Experts of a small language model.
Size: 8 layers, vocabulary 16384, 142M parameters.
Experts: 24 experts in each of 7 layers, 512 GELU neurons an expert, 1 pick a token, a shared expert of 640 neurons.
Training: 549M tokens, 5849 steps.
Below are experts of layer 3 (counted from 0) of a mixture-of-experts language model. Rows are named router (the router's row for the expert), up (a neuron's input weights, with its number), down (a neuron's output weights, with its number) and show model dimensions 56-111. Each number is 500 + 25 x the weight over its row's rms, rounded and kept within 0 to 999. Numbers have three digits each.
Before each expert's rows: a language model's description of what the expert responds to; "gets" lists some tokens that make up at least twice as much of what it gets as of all text. This comes from a sample of Wikipedia text that the model never trained on. Tokens count by the router's weight.

# expert 12
What it handles: Prepositions joining phrases in prose, such as of, in, with, between, through, often fused with a verb ending, as in ed by.
gets: " of", " in", " for", " to", " by", " with"
router:476506499531488498510514510494469489459519463523522493525527484491485523540486479523561531461494532511509506500511452472525522538480528539531536484485502512524502498501
up0:484500496513546494572482504494511516517532503502519479511514495530482481537485485496465536520489486504477504531482526532519512476494510496543492497483487505548505538516
down0:522454486508474482495519518537521518477509488488506437532509520511516484462473504516534517551509454442496486521488479483523540453478490498505527494488526517479518451480
up1:475529504476490526477519545459541492534512487503512499513509472487470474535454505454542499531480456524480547461523530521528523480492468456526495531493515538488494476510
down1:503494503461526503505471506569509474472495484538545524506477494495474507529475520490492522494508485499508461490536475478518484471484502495543475543508548514478498539497
up2:514497548494518443510465505499476491471479501516514485487538528482508505515502503520443497489490500465528480532482506551529477496478504511481529480515488485493483422470
down2:457501528504529505504495478484492520510513452487483513548512510528517516483534489494532485507519507488531479496533449479498471502488454491478500502535529554468491480535
up3:519502492472542520503527485499531501443495515490556466468518506454524521494502490505527508528542501507501548466555429499522498508534495483506462480511527501489489483494
down3:501508460513521528488505491443516525492515532531512517487524498544555498530536509514479503518490498476508514489490523500545493505482471481498519508539525532546533521502
up4:492508530494512489457483462476550528515506482471527508491493527501498515516505491525496501501505497474429531470468487502518546503488513479509492514519495517488497516497
down4:532485532533546542494561528472484472506490530465467501543525506473537532503487476499463465502502502485507470518528495533501495515507459494535549514519496458444453514541
up5:509459505465483498504577449554546480499504502496498494470481497489536462504533533538512539537536486463521536441457524480515508499490498479509480464492444569509508499478
down5:480473503514522564476528524454490514525446523483486547498523477486520502474499468504467524509495545448513507492497521531501499517475539517494500489492496559511529496489
up6:526494516545511539542494453460470497553480550458513508533514503504476481546503544437487542470505478532499497464585539524488519524481512531485500487473479535509478538515
down6:536466509535492521533544484485529541540516539477478477466529506499539487460530479521506493450497518556512517444503524485477500517502552502520522505505514520504503446472
up7:507520463540477528520493503515485462506496537494515494509445495481503501505494515489513523501531495501509514533519574489509567522494488506496488479453465508497509465504
down7:504470489506489538515515489523502486501445521491513459533556483510540500510490521532501522514497510525550485494541543514466512564513522500508461445498504499523467489494
up8:494457520495506493533506523542549480502488467509512509435522521477526529483467482499538477453474491483507490526468509515466519483476505450513441513525462506496551494526
down8:503475510513541510553498476479471498494499542484498518489511491510562501508533474456497522518481510523497527524476506540459455552479472525521540498446542458497525493494
up9:500452470497482449530529498516538552467476466495540483496520510512467482504534470534513489492514440517494430531478470481547487481523482476512509468504506496514489526490
down9:500503494467507513490476476495476494465535468517471484476489465548492499486499497478474517516510466497505486567513482533497479468464527473496462514521569531498496483478
up10:517560507479483495455519511483507534484527510493494509525485495503482474538528581481555522511486478510492536496442518511521512473528508495497511513488471508488498498512
down10:487525510485531483477488505517481516505540499482466531479520477558462492499488487502421508491451495503483544527468485529499481493492496507447445538506501480480542500500
up11:557517504516483483500450537490499505484519503548552522502499533486519483496509500555511487512487461518488506514525497490488496483477497519460482582481487499478538540472
down11:446520508547510490513499505543501489488512452484514527484522511496464486499491510489467515491462498506452520508484523527488513501434476474517507566510537483485499495486
up12:506540488480495503488464506498502437512545488495527452469469506457514481535468528497510445511518505514508541532511522501500490500498499531476474543489519461451543495483
down12:496499498506493487477482506530500500489502483542513453479495501480503481489516467476473517537509477505492524490452489478491512485517497514513515529493519445514460501505
up13:511501509455509506435500499491545482493497488506531474502483515511502517492542483495510513495482510493483499514498487456511518485503465516504469502502534489505511503513
down13:499503478441515500480501479516513516512520487474536529501533492520481480510487522466509555466465512464527481491519506487526471473508468527541495495525517512508519530559
up14:489517438560484501453513560477544496489489499503534505488499498532487452464488483513495473513493511463479497505496507459517532496509490469517503466491506495494495519496
down14:481455471509471492509458500470526488520515479492495512508493519574492448441480526496549531486471458501500491518501509557498476471440486501480534529518525509522498510491
up15:470490486546502502493559501505485490514448508477487501543469496460516512524501511499473492484523492515505517524474497501514461475508497527507479529517501551507534498447
down15:515500505516484500511533539513494456520473535517518463508480481502550491508510489500513524494502462497499512550549481553523469508514499519538481509484511510521498522505
up16:515486509496518490576531551554484527478487552529479477511508481522550477472511548501521484467504459518555491504481512459531487497504493524498444511522463521472490457499
down16:511506507514516486564499529497479550503495534525461507502512520498530514488506464483536503500457450516493477541479521515518516500520494532529516500519460494514518499493
up17:526461522501486524510444444538484519472446509504525500492472523507493506468508511510490534522542491490491490474476518491475542515481425517487495470498496510499478469471
down17:479484507515525546502532510522508525492504449476508492526529521465484480506458484518481528530498491502521486519515519497528523530508491504509467471538503484486513555473
up18:495480510543518465498519538556493456502516511480482490495480488510466538511455535540465490468532468487468462538471494481491516477458447527492528512488515496507529513475
down18:463516534521535560534485537498513509507520497476519531489511510507465515509501500499517494507486508512497501541485466473476525493531468498500475521501495472528469517458
up19:459502515517496491520512520494532481468532521516510454508487513526515528479539507487505479483501477521455519549481498489546491501528452522501519575460474488484516483515
down19:467497487539490490504510502472445509507470498476508517525494471500503517500491511495504491471502467530470470479524474492515487532484493499508522532524488473509522504526
up20:508502487525499510513503505461452442491488528511478488531456503497502491541491520522517570478525484543495518480500548476516516527489513513522481527439511520501534487490
down20:517489506520479479474515502490492479494477490495524471505504499465543544487510500473476514520505500490534502517490509507534494519518523502528514527472541513537463491466
up21:472474478495481477536539514486494488496531509503583473514459478537508477495498469521490498487505472424494490474537470484507537454482531472514517486485481501499549449514
down21:519493460511479516493493459476484540465469516508491483489524497531512476494490492511570505473510506471516521498486500460555546512529504500481566485484493511523505482510
up22:502524482486473493546464517518535472522522469487493470511505492519504468510528501483477484516532505507464504484543510546488511516472494483515464480520488469509489503538
down22:564469502515491475477505513527475484506482528475529505491501509503504494518483524495465504528531514473493511495532468488495505526462526470524518524490453536506473518570
up23:544500505525485535530503525532513505488514514513483472528472531521512467493490477532490552525488432537518494499514488487504472482486459497519504479457508509501556499473
down23:566494540488555496535471466511524533462532491494461490535511480558490515470515484521492480479505499555496472477506512472489522508473481470457511478490532492471503491485
up24:495530538499504469540518506521531535512489495461486497511500474537492444481510508495506525509502502475521480540477497458491505477519461492519481508462509511505484505498
down24:486525517493518495557515508520509504469527527509477496534518495494496505505485504486519474534467509499491465557516474483480489486486528534477471543530545500505454478494
up25:519510503528562484531519514463478421508478518506489502486523525490489518531482482476513550494492566473491564515473553474496511503480473502495502514499467509449495494472
down25:525504528476534502529522484454493482477489462493525548509520507472484468481506464490480516540479501512479518488494489479494503513520486476460542517449474533500507522448
up26:482513506500456514496513525546489508499543491532531519539488523465504478506460525515489490477515469504480563506465519492550539492513506513511499469485498511492503515479
down26:516449504491485539474483512432527507527522515519488518495501553450450518499494475486492502493536488505498513504502513500520488507498576477529570514483508528484509500511
up27:482530532520452466542521558556503484478469446493527479523498478519481521449484476514556501500490448511488464535534467506531462504477480512515474507521522464457515446513
down27:517519494494511490485435525484485473504472474448504473569476507505459532533480524519508461484472526515508471474501494521468512537479504443499487487487467517491514516492
up28:536472492471503502478515515519521518517519497500496506495458490515477490505498487498508549491461548505506536543529547467530501483470493455478498536489484514482479464504
down28:504497519414488484495530450454532492494494483494524487537534528493481484505493497483480497561526488489559508509491526489512555502473486511464478489484524502496494454482
up29:501514507496486453510476558515515504510528494477539487512478509479523521516527492549510497517527499474457523552471492483525529505458476532508464482522477484473548477486
down29:513528510553504503486512512479483528484444518476486465507509536467521546470452515494531487517528479482508467504490511507516479539487516529474468461536490524509475512485
up30:544473478500472500528459509530473465524491515504530476471509511506575452538458531470500503491513481496469455467510541534506495516460528509491472496498506483509533510544
down30:510491508481502506551532479511502506532520527511539492546502508516500500510533518540490478509507483491546505545537508496508508537501543479540477488455477501545505510496
up31:542467485511508496486476506481463451511506466538483475497488523488438470525491479550473533529504476500456525500490533501544502496453502534489520526463507485529523492467
down31:527515487511454506480497459537515455519461498482537473537480466529526497472482484494467493529523501457527520536520502540508498499493492506521492512499523492518476506440
up32:540477487513484454525483542486511540512476479489486478445487532510520528520515489545477471530540526426462464483513503525504494485475485480505487473506517524503542515485
down32:532535484459480470470492472462457490493458511504490533490514535493504545518503468506533487516520482487502479496453473505504515494502493510459438517494498471515442517472
up33:539477481450525476515490493497477433539511536527529496481485519518548425526501528549519528473501501508488457494477582517506530512516510507473475522515498554495534509494
down33:473472547519474438524514479514482469513497446483451490473465501548471492482534522500551468505508496499500524507525515462515487514513507479496508504584508506496530486535
up34:491481499536541498489524525538512504491537486518505483542477500498516498494493496473500489497493490507518480475485476498508499500523487512502504469542482512496494428469
down34:441500501495520505493493511490482494476510550513441486490521480511517535511483493518511483553473454526525506461500498490506431529503472514462515513515496495518449489474
up35:557510501485516451541493504507459533483551485459471513476479520466522531465538529481524464501526547528454535501509490511485511504473501514478480481514479484494458523490
down35:566532541486544530496484505475527505561497491518511515491507489482501495497488516474472510526486475542499482492484467519471485523515479512510502470516450472502481572512
up36:507486550500515509473514545513516505475509479533496509490477490480480532443479478517517507502528483501473517469518493483503520521515480510487511463505526511507532462468
down36:526505459472507464513483507474504495506513477522486524463488519500527507530501509496511519527507513522507494490519468499527474515491543455539476512541500501542454500466

# expert 6
What it handles: Articles, possessive 's and his, and fused verb-plus-article pieces in running prose, such as the, of the, ed the, member of the.
gets: " the", "'s", " of the", " a", " in the", " to the"
router:467492532545483498498510569516496542506461465507500512573499494515491475476517522434505494538546471536492505495529538466551483504495480509501494504486513506458547514518
up0:495482526504460553477517538527556495546524499481508512502507490509512475485480499513526492467459500480528468483508501506468530477485530495503470479501461525475516534531
down0:527543534479485501521470475530506530463525542508502483494527522481486493485494531511479485510529496537497533532451471532472518499512505542534499490521482524530470531555
up1:531516486526536465496500488514486524490543493484544504477480483458490483500524483539455483505519508503493501508472507520488488498520536471462510480481485494482463488480
down1:460463525507475458535513462443500521496499505499566455493538470502523481498494496503490526541509466489506473478503489456530524560581473508492526501474476477548497534511
up2:535499467495499509484528527505502494492483562488517500494523505477501522486511507527514515501522493481515489474514489486561525483530501518528520521469517500491512488527
down2:542515495494447488506510546515516466477529533475502499453517538520476527458506542503509510475506527511491500506481473448510545496469484455459481473502471544512468460486
up3:486490508524503476479493512496527471508451516500533477508516536504498510534469481509445491495487471501480506504496501485487472512480505533469489509510480484477508504488
down3:531527513474461502515487473492512485494471503491504490546497521486525514532489470477482503461504477525513469527489493469467503523475542512485483516485463504457547472541
up4:488462528476497484495529499506462498488467516503493484460477488488474534496523514510516480461485508504475508491455507482484523511473491486484500465494505548473460547485
down4:486550521522520477485489516474454525513503491493467534495454524510495516459504424477518531524490531472471506504471542479524506507483488484527522496481489518496478514466
up5:539526530467499483487543474510505492432499541524487490486475519530496484475499495499477471532458493488516511491484505470492527502519524464482468478515512538492473496475
down5:494507533517491466513519520505497499507499487492506513471483480488513551468536508483502551536496477489525506466512529486519512514507538476544518530516454515521480514501
up6:492475477518513481455507506494458475529527475461472493488480509530525516448505501490484512459454537449524536523500514523503497524464488446466504494497508523515514548468
down6:504510488493495505553480525452503533508450527509470537509526521491477485491497479454490522546455508510528500520484520517557476486525467492501549485510530501492503513484
up7:498539528480509500475501516504488485495544557547529495471504446551549452494480493490500492524479478509503490550504526517468500477489477526540488508466530519467508497532
down7:444508523464493490509458513525521538511481506496520471502537507504476491478525531463466527464464441457536507500490488524531519482484491512500522517544519518476500488503
up8:504544512468496487469530500502497446473540501510504501513461529491464557502531490497516498537500525501460496504492500470509504511487515510506525480491430515500502543537
down8:531528530497496499525484486508529505526498509524525502490524495473470470496529481536499504496500556479488539478460496503511480521531519510508537491530506475498540462459
up9:507424499524514507526489521502482474510547493526504474490498512531484496529488496539517470476476523465512533496499463519473530534505504459512491510479486499510537532492
down9:507510521522498479454518491477462518499514486481497517550428487487474490470529490536471493500516466517518517475548448519508523506481481512510521527457512448543499510546
up10:495438508506522548481518529491538500467524490501495502511445506507539481522468528520481545502527519485487553502506525513523517465441481463498510497543521530473538504489
down10:513486540498517484507482503527484458507513509504509524554500498484471489544484518486493469484458473490538491494497514522519474488476499444475456533535537526501526500481
up11:501520558520484495514511510500506501501554482466533500517524457509482506490509494487493530517503509505493453553487461498480521456456481512484539486493490466492475486519
down11:481482547531515538499446454555504484470526471503511548549558544476511486507520520449469510519515511519476501513487493515508456484531535487481499518533473487490513524448
up12:487500455460548514536537521500557490490550507516499484521502527478543519543527513494510490529490517474500520508508515507496536500501518479519490494495484511486523442461
down12:493519527481506498494509499494459530521490533456474434497494497513472558508533511521486523549496485502466531516534553530499506523529507506533541473530482491520529493499
up13:498487496549471518514467524496521497505504492512523506501529493534493465530495489538487583508546509511487515504526518501471479512503515518510489514471505490499530486547
down13:537494511485503477440525483497509520536503487485517557515493530553494499512533515487483521523513443503457483481487497500522464541479491501493481550498537458505547515541
up14:509464470488556516515534516543517472499467529545505487502509488467555520513491514505518516439512476506513523491508489512502538398477465502489519493527467542494522501490
down14:545465468518502487506470498512528491471504523470516518508525476491474509450520562529514537481469514471515507491496493471525516480518509511504527536476542520496506498488
up15:437511513487516474547512525496526480509469493488548459483471492482504483505510489493498476495446516504454518508527533513528484462511454490519504488514517533484515498468
down15:506503514499461457470491487504479509486522522510468515449515508484468465525523504506474484468519481501512542496518539505457488487500485472505491528486488491491500462458
up16:513562498485457525488497526479525488549525482495543520491499513518467539495486521512477507523486491481509490491503494522545552492474505494523481532483516522470521516500
down16:551512494515519513493526481468512448499498492481484549486500498464478486470495499508451470537489494475477483501478477491536504523432513457480504529478547511519484521472
up17:516534557475486465523544508521510504548536505495505499496542470509517467527532511505500484506483486487467500534508513531518485488453526485492553530535479496507470484522
down17:502510472535509506508490498510515520520478484488539534508524479493502489460492504455470492477492503516506526499511551466526439512524517466509515515509494527471503530452
up18:532530468537503521546474485481488504447513509473488548508484509545518472558488490486532501472522523494498533528508517512509494526524529516531507482502452491495545446553
down18:510538504491509488485494474501498520487470497495461510528504538516508513491512473513498506517494475561539535517500510512485501477523525524518481501515539472484509508535
up19:564513547487491526505503504505513476499518470517531478456504474521475505518492502560502515520485457503476478497499504450491496476509527499492513453458521490531494489508
down19:504499497538496512546486522539510467526521526490529446499471472528478530480495512442522471486516483491500498471499467493471481483532490496487460512474510509521532529488
up20:502491520505553524534514548492494476513524513461501489496491510527529494534500515470483519489506508523473513495550504501501548490469473533472474553508461516479492498476
down20:538485458506473525455516492491486473481484488470450510491475521530471504519495495456459508492482523471498467487529492539491476524560521502520497486495492504451538488511
up21:499575500516546447505500526457510512473503509487517461497495530502493486472506531507524477544540496511502507522518525498515499490488520505521473507461466482480515475505
down21:515477525514536478487502530547478524503490534523444520466521515504536533504504465520515497513514516506503481467481484442498502503496519524542508521565472524518488501537
up22:525471527507513474549528526504558476485551519529536498520462508504456508502511504523539495496497519499434550458524466535499505500486529463503488471479493543488541505496
down22:497497525495472521523490473468471496490516442446488527527496498473466500478499477515493500531483496489509524468519507497483509478487471516538508510546500476494503557489
up23:532461499535494494495486543462460495448534475502508483524509490500472504509494511522492499487514534519521513481506463516512502498492528520468489509480511510495477466505
down23:527499524499518531523482523525528525516528514454463512496506529496488512497486498517505513515550521522517489507513438526484470533518506530492505505482522474468507524534
up24:473541512491495503467539533501462488510512504475486492477527496485491524520472529502511478498475498474507509498511465515483566509473476504490524477493507498462474451490
down24:476487519520503499514514493517490489479491521507552498504478506487546506497466499518487496494521506495497498514497513494472552514499502517502464488510512493501503485498
up25:488493555505525521495500494466502476483533523506506486512472459529472493491484515479499542522449505498494562519489506542488493481460496518508519485510490559486502509486
down25:517466493474543498440489519520536478515492546524506535484470558477546489494514507454517486497492504515521500506517551517453476506520528527464454510485475476451460510515
up26:515465508531479512543524508466557509543512518499525481510488511500438522449504498513484510497548545485525482507489519517525470475497469496528537471524493517544491523540
down26:514515530499481487489497522509514474503474518510531528478487493463552532504497486461540494497557502474460509482499485476512500505524478479525475540481519508459542504483
up27:505485518510544527447496479537503517475519509493492402497482481548495462487469493500494495509549485482535501540501495489488486471505502481493503474499490477528476524514
down27:500493506538520484451515500477498488458487481528493515510508464556459510544497504515444483516506475488545500487485503523462455523552433500474492519483491521526474517477
up28:515496477535476547493467512476510513503512508560524486463503480474468469498468519503517535529510529486517496518485488509523517490517472513532467458504537511494511507518
down28:556501495551512505468504518508481467514505534529542496507493496519519447525542492484513481488466437507522499522462446501479535487485480508472474484470550486483480537515
up29:487513457504458502479513536477501506547512510513513536518505511473481504504421504468473488505479478494521504513486515532484552491489517550558499477508524498528512498534
down29:512500502495496489481468535455514473484494489504442522524494531466500550479540490481527501527505497486512473516488523478518537471490462490489482528508529493497488536484
up30:522462467527490505515534474533512477488486480521518472465481518498483500509468502515490499504539472530493504496470497514494521509510459474531472497516503494485518521505
down30:536504489542479465495500497486539473501537451505529485495494481556527520471488482532485473522501475459495523466519456492499477531535445514465498503530493472499487496488
up31:518559507472457501422477480516510472496524484508495502480504491521468433507510513504483502495514486490469491510456522484498491457492513543551452500484511495500523517564
down31:472491538455510459500501521540522486521524502480474514498485532492484519472512503458480470527479482481514532492517562521528519539485482500497477506508472510488488500486
up32:533459468537527489448527494474510506471503479530510457494496493519542459498492503499472509470490483488488521483506447498492498494491487489445491510478451517464466496427
down32:505471472483491512528472499489557492510508468463502513524489492509516503485513482512502508476510505455466486490524544457493518486531478483513494514503465505503490523463
up33:488487495477498472515505526462533502492564489460554522541538506540504500460495479495516468479535480497532511529504511485539518483519533486486437503484553482494525504539
down33:506482476443464496516490512468502536513500498512474496530538532500512525492536507488521499504481503481493491526522517534561478484484500488496506470488533492517521506491
up34:484485490474454531485497497476483490449530478446515494541492492524473493473505553485521526479455507507509506543453506435500515499475512502508476475504509491470458489516
down34:494493510485495562493523509487501479449460483474533521526512561446514519463501495472489568485489467474516550507466483491508471530473540514543495505474509484514481510556
up35:497463556536532495506482481508489517459546464477502523473480507532532465518490469498489489517509551495519517497510519512443502504479529531530559502495492481522521521524
down35:489515515510510486522491501494500546488490464477473545524515524520547489509526513467501516475486465494542480525495524511498451492519549492508500524466531470495560503516
up36:494534505504468517481466490537550510454543533534493475484481494481474480505497519505525487509503457520474535533523512500544484500492496499492508494476503489512528490511
down36:517495537530508481490467475550523530505520516551465489534514510459541556514487535513452489524516489490471490499470468525521449488506477519465488500446530510463499528488

# expert 22
What it handles: Clause-joining words, auxiliaries and sentence-start subjects in narrative prose, such as was, and, , the, He, which.
gets: " was", " and", ", and", " The", ", the", " is"
router:542495496504477517461518500500469480484535461490511459519468510530435472485490525497546559467532474502529530493527461477541462517531483476519446486523496535497534505455
up0:517489495534527517544505503512487460484504530503518458518470495487514506465512479517541503492514507506516479475519478481544511545501492483477449491497500549469478459505
down0:495497454487548487456495468491520500503517468525463473511476546528472531496507505512482513480506455466525455520539480506513482506485489482544469517544531521501502504511
up1:457539477489494456483449511501494518491509503536505531536497512504492463533532485509523493480512499571482434542523531482472499442493496481460489523492471484502492516492
down1:516460526502562526458494498538534486484511501489489479482497481488505532457533492470495525545492568441481498490505493496494483536523489471516458542488494498526477484459
up2:478482490509476523521485499483538493504481532487482508487461471505480505493531510502546457456541586489449493521496482514520520492535545523478521453477495466482517486495
down2:529465474520490534495533533476473529479511517499464505496467488519509500514528511496529497507499501507501520500527508505500505525467475501457516500510533515513488553518
up3:511501511508490479496468516491468490497469511494511483449510547458478496533485490489544527453453501468485473529495480480524487506495486531471513491522515490483505511527
down3:494462474527502488523517545489522491487490526524466497518486491489491489482509485491505480558539513496503519498540525489532528459506486479487497458471508482500461533510
up4:487463491474530434557524499541493506466518519501486458525479465481482457515507521538506537497517526546522468481503486516507516550495478490484520482490484541479493477540
down4:521483500488540476480473525529464477484538524501461506493494499463493482514509504460539476514502514490546534531528492505503498497496494505518516507543514518494470471540
up5:489554486516522492496507497493492486513476477509457469481431498518504481489481516534533480532517522479492531524474515513511464509529493484518485507515517499486493476479
down5:485494484547474494501485465531513518511509519491525505489505545477520507516515482522482569468473488493505516513502531536494464495546483489490480513498481490480490541508
up6:509446553494497453494519495484512517514465501476557467508472445524475513484476490439555456488490480469512449513522467450532506468525506457494514494507496526460484506492
down6:494500477525522503498504495457496528534491464518488494508480549463486479513533464529457479488514504508479503503499486482511483487483517431483498523504513487505496501485
up7:498505478482533470526513553445487461531490540525489485499498492520551526526527516468527460513552530475521530520533535495512524493478476516507512491505502475455507472466
down7:504501493489495472477488482515492484527528522529541449529496467549458496486505533492534503483511521526504491469491534496503479496519523483490459502522525518509487470514
up8:520469552488484478500536490502511453515547537511499466467492465531482496541490499478504487495484507478455493459532504520527519476491482461526495496505510524477529465498
down8:485481499536520498520492524498553505477534450491496524496536505475488494490531524542505457517492505505509519508463470462442446512513548500514506524478515451487488515514
up9:498551494484477499494530500539497497551508510531503501518509530517523495520532501503561508477483495509497518548482565514510495525519502546474501483497515471483497466504
down9:525507479500492540521523458489509527504488505493553486502483458511475526495491502521494477536460510465517489542469516531497509530501499485505469502525519493493470459470
up10:469457519511498461480502501522541508459513511516509486516464441517498447508480505506537550475518477508497453507522495511500469486476505505486497450482479533481526462545
down10:517482472530520511524454452513542503495502519518474442462508480517495469494489471493487484489498505469480495530507468483531550529510508506514527525530513506530487528469
up11:481521512515495428507506524480466481528503509475496534532473496486470521501482513491525469525499510508474484510517490503571537490465488512555487474510514491487516468474
down11:483508496548489497488514502509524508511522503506526511527491467535460504478471486485551554481481534529498478510511540476514500500487470526472452517442496499516460533475
up12:499531449522496518501489531518516499501509471509489488509507546490521507532507489534482555499501477500450505503495520527503472506484537538522467539505476459457513535521
down12:506490488517467487494469479495495521473476499469508522490464534552508464529501555497500481503520509517491518451507510531476484479553519493483490472528494492487516470461
up13:492487529487493470449502527509484515526489500523537480499516487490527505490505502494496517491462497470462508492460533511484502464477499456546477487466490503496518486510
down13:505509484529491513494473523493493542496495505509532512483525501467514523519538477533494503460530480491470500486493511519482518492496523501496476487428488445482463491556
up14:484497485503516483495525518533506516494489489473536474508492505502528477490532517484530517499450486461459533510469549517462507448499513501482465492462458460464513530490
down14:503471481531523513515436520496499540527484491493484505494527508522517485502523490484495507495511471469504525497527497500496465504494542493516513475460495471473498542488
up15:518510505533488477483578512496548513487492520513502483523497478523503480505468529463523529480539460523480500567493465505538474482491516472534483470500502497502542509530
down15:489515469544507499501546427481530520496490525489526502510472536523482485517473488521494477480541484523453517528491479501511536532551502501533506467505522513530521522459
up16:488459532525470500515478525492502483475494537488467471488477489514518452560487527538510519469495532492507527475515495480505506486503480531492492462533495513501521457496
down16:534482497479496507467534517501509488469519497544510469486520511500490443528514494517533522523537499491525534492515499446480487563521531504496503517499502492481480461503
up17:446528522513484525480487497492496520508500450479495512508486501511496549487496506513512555475504494547496514460494492509483500500493514493497450501496504530512509517529
down17:463502490506482522467479496533507467520500502491440470503479469490498531498489474466465446491521504464501492526530498541500450482503485528503497496538520522523485478470
up18:523516501472496512485497490492472440485546509457503505473500494500499489506510513501517534496537450459512484494514521474530504520520522434482475488505514551455514513504
down18:505468468515535467511506519519530442484510486515469499481519506533516489518518459495465502481487483477513491499496496468490459525482533478520494543504552483530497508482
up19:484528486484474496508512521501495488521503484497471514504515462486491506497492521501534493466500474508521467482493503482538529510477537441506522530504536508505458520553
down19:510482547531514502505499528481487475510536499566468497501464476504526536507536478526503487511517473443546511494531505507536521495535499486507475476514543513479516498482
up20:511519480509497485502517486458518475480557521519509477523481503465484494500557495506524536496559472476484592503502538480538503483521505513478463467473435510505477511460
down20:494522510474510501510495525466505503485474478512477503488510515502476523516550501543541525488514467483517491497507508487530499515484475532522514466515479483484484499522
up21:515477495514494531491555503549498521481518517525539529503509446502482528498504490441504488506433531513529532520512478521487528522483499466579505479492443503524502536538
down21:542491496492487459481496481527468486477503469522525533522499476439496493522478504494496495480538467507529493484492466507469507538475500495511515518533482510510466476510
up22:518515510518442481481500493503511492462535517525507495531491483460491524522508525520554492504529482511480501446496495518553520493530489487529463485523521541482487465489
down22:544477509528515491473491471515513450485477510515530495500488480482485525515516479473507540526464465498492494506507505465493455457490506488511469537462516480503468532519
up23:483510475502474490477489500526485484525508456466523531500497476513487515474474499509539496520462482530507482491513540495514528515514565458525511483495486490521516462560
down23:502483491445497518456507505540484518505469510482479547495514483512514491478499505503495514467495512570515538442493502482501500546483513457492512547473453533468516468520
up24:464461488471501448523491536494444510481481470498524504475485496492486489500512512494474497486499513555495502491511504475556480481471473517481485470481513516506509515444
down24:482497481479508476478476499521517485481493487483466518518519469555498499459495518532490468504494524492511492535487535520542539491493449509513478520512526523486475537444
up25:477477489520528493509516501560504463500502486491526477547498524527456497525491501533532485499477501492507491509510486515567497465506496500465507485503470515476505461492
down25:465507512481516521517495480484503509467518497511518469525514536469470544472491471512490514579440470468529446483509472505490542491526522526522466525468520520543523476529
up26:460488475510477507477479512509497481500499473486532507501461439532489529552474496505489514491452480528508497527519499509473520505442480504455485495475474527500488497520
down26:498524463499499475472514513527543499507487472503507515497509469537516468492511530501525521484475525511540472505470505552496517530535519478467498505535519512502504462493
up27:469433527500511476542497509514513497498481574526517476509459489545453518464498480514512516477545540476490479495512444490524530471537494510466520505476463559468520502489
down27:500450522487546465494475473501513467494513530470492477487497506539501533489505494522496501460503536475526478479546457471547489506534512479506529549487518495482509521486
up28:530467505478489498492535488451481432502512475503536507524530466471487514477491465522504511488467495491468485463565495506543529500447517463501536513499490504523479537550
down28:549520505492518495539548487490485530500488506498519497490526498470483552495481515487486471478491506570496537460508518496476518515474532526481519500469483501541487535571
up29:506503487507512524484490524485461478462492487483472466508448522488498529500493542445518507472497574487474541538522513514497491525488487499504516471524551528458517476471
down29:531497545501525441506510480479492471468513519476534522496526510505516463523462501481480524531497527526472467528480515492488484476504533510503485504488554464523484551494
up30:497502506545489479534527554517493501530528506572502477543504445474534482486480495482517480543519526477506520515533524508492493516520497547524472531504496489517455522551
down30:488485524508453525534498486487500501501543497477495548444486508507519505528474504483488531479491486482490478489546500511494489494461476490488509495517514490541526538503
up31:473534429481475567514502513521518501474505543508515533489540560506522466519504497484529512512493522530443509512457478487493494525487492548502518542461482479470524521491
down31:522527500478473518487502508460527529438491483515540491536506520492454508522480515508526497527479492476544508485502484494509507514555546484495480501445484428549492501472
up32:484487481500526479505510508498534455514513491476472508479496464511472523497513505434522473475476516484488486513508533463497496501493508494538463475505516507471526522500
down32:502510533498513502526489523465525514484535499507499551520502525484490468493516519467485468470517509502469519499481518471493488525454472457532532484531483503498523482492
up33:510472494490500455505520509516536500488504492589531501488513511504481511480545493519524509484496499495503528507520472508527522468501525490499481490479456475471547498526
down33:472443512463493466516493499520498483505544530534466510509499487527512526461529498522508499455499476499529485520515511521527522520519501500479544507550547515465502494460
up34:516504498496524514532547491477495526524496535473519483486505565487480512469522500512500444521495514527500507483519508509505551505508486475540470473513540504504518516521
down34:476506507515496484510469492490458490512543508524546486513512507510510459493483532545477496481492481520515465510469448519493513524477514493487508519553509506452535481457
up35:496530491491501517518509515474482461532516492486471469492496514478446529538542523497446508543516477455457532526526545493521515494455481485505494514485482503512508528497
down35:477516507513490498522533521458478456505481482506482535515496513522453532507512498457470498515497501464499452505537499487531476510520463505509496460495525518493469543548
up36:496504502501502508510494533476495512515485482500531468520545494465484455519549522490509527517446467517506515477475524493534523442494520497519511520510521477533534492514
down36:508507533496567500509521495518519488545521526498454533510461509485471504474511508498510485491501486475442505486505523503500521501501520529516512532545448529479520453484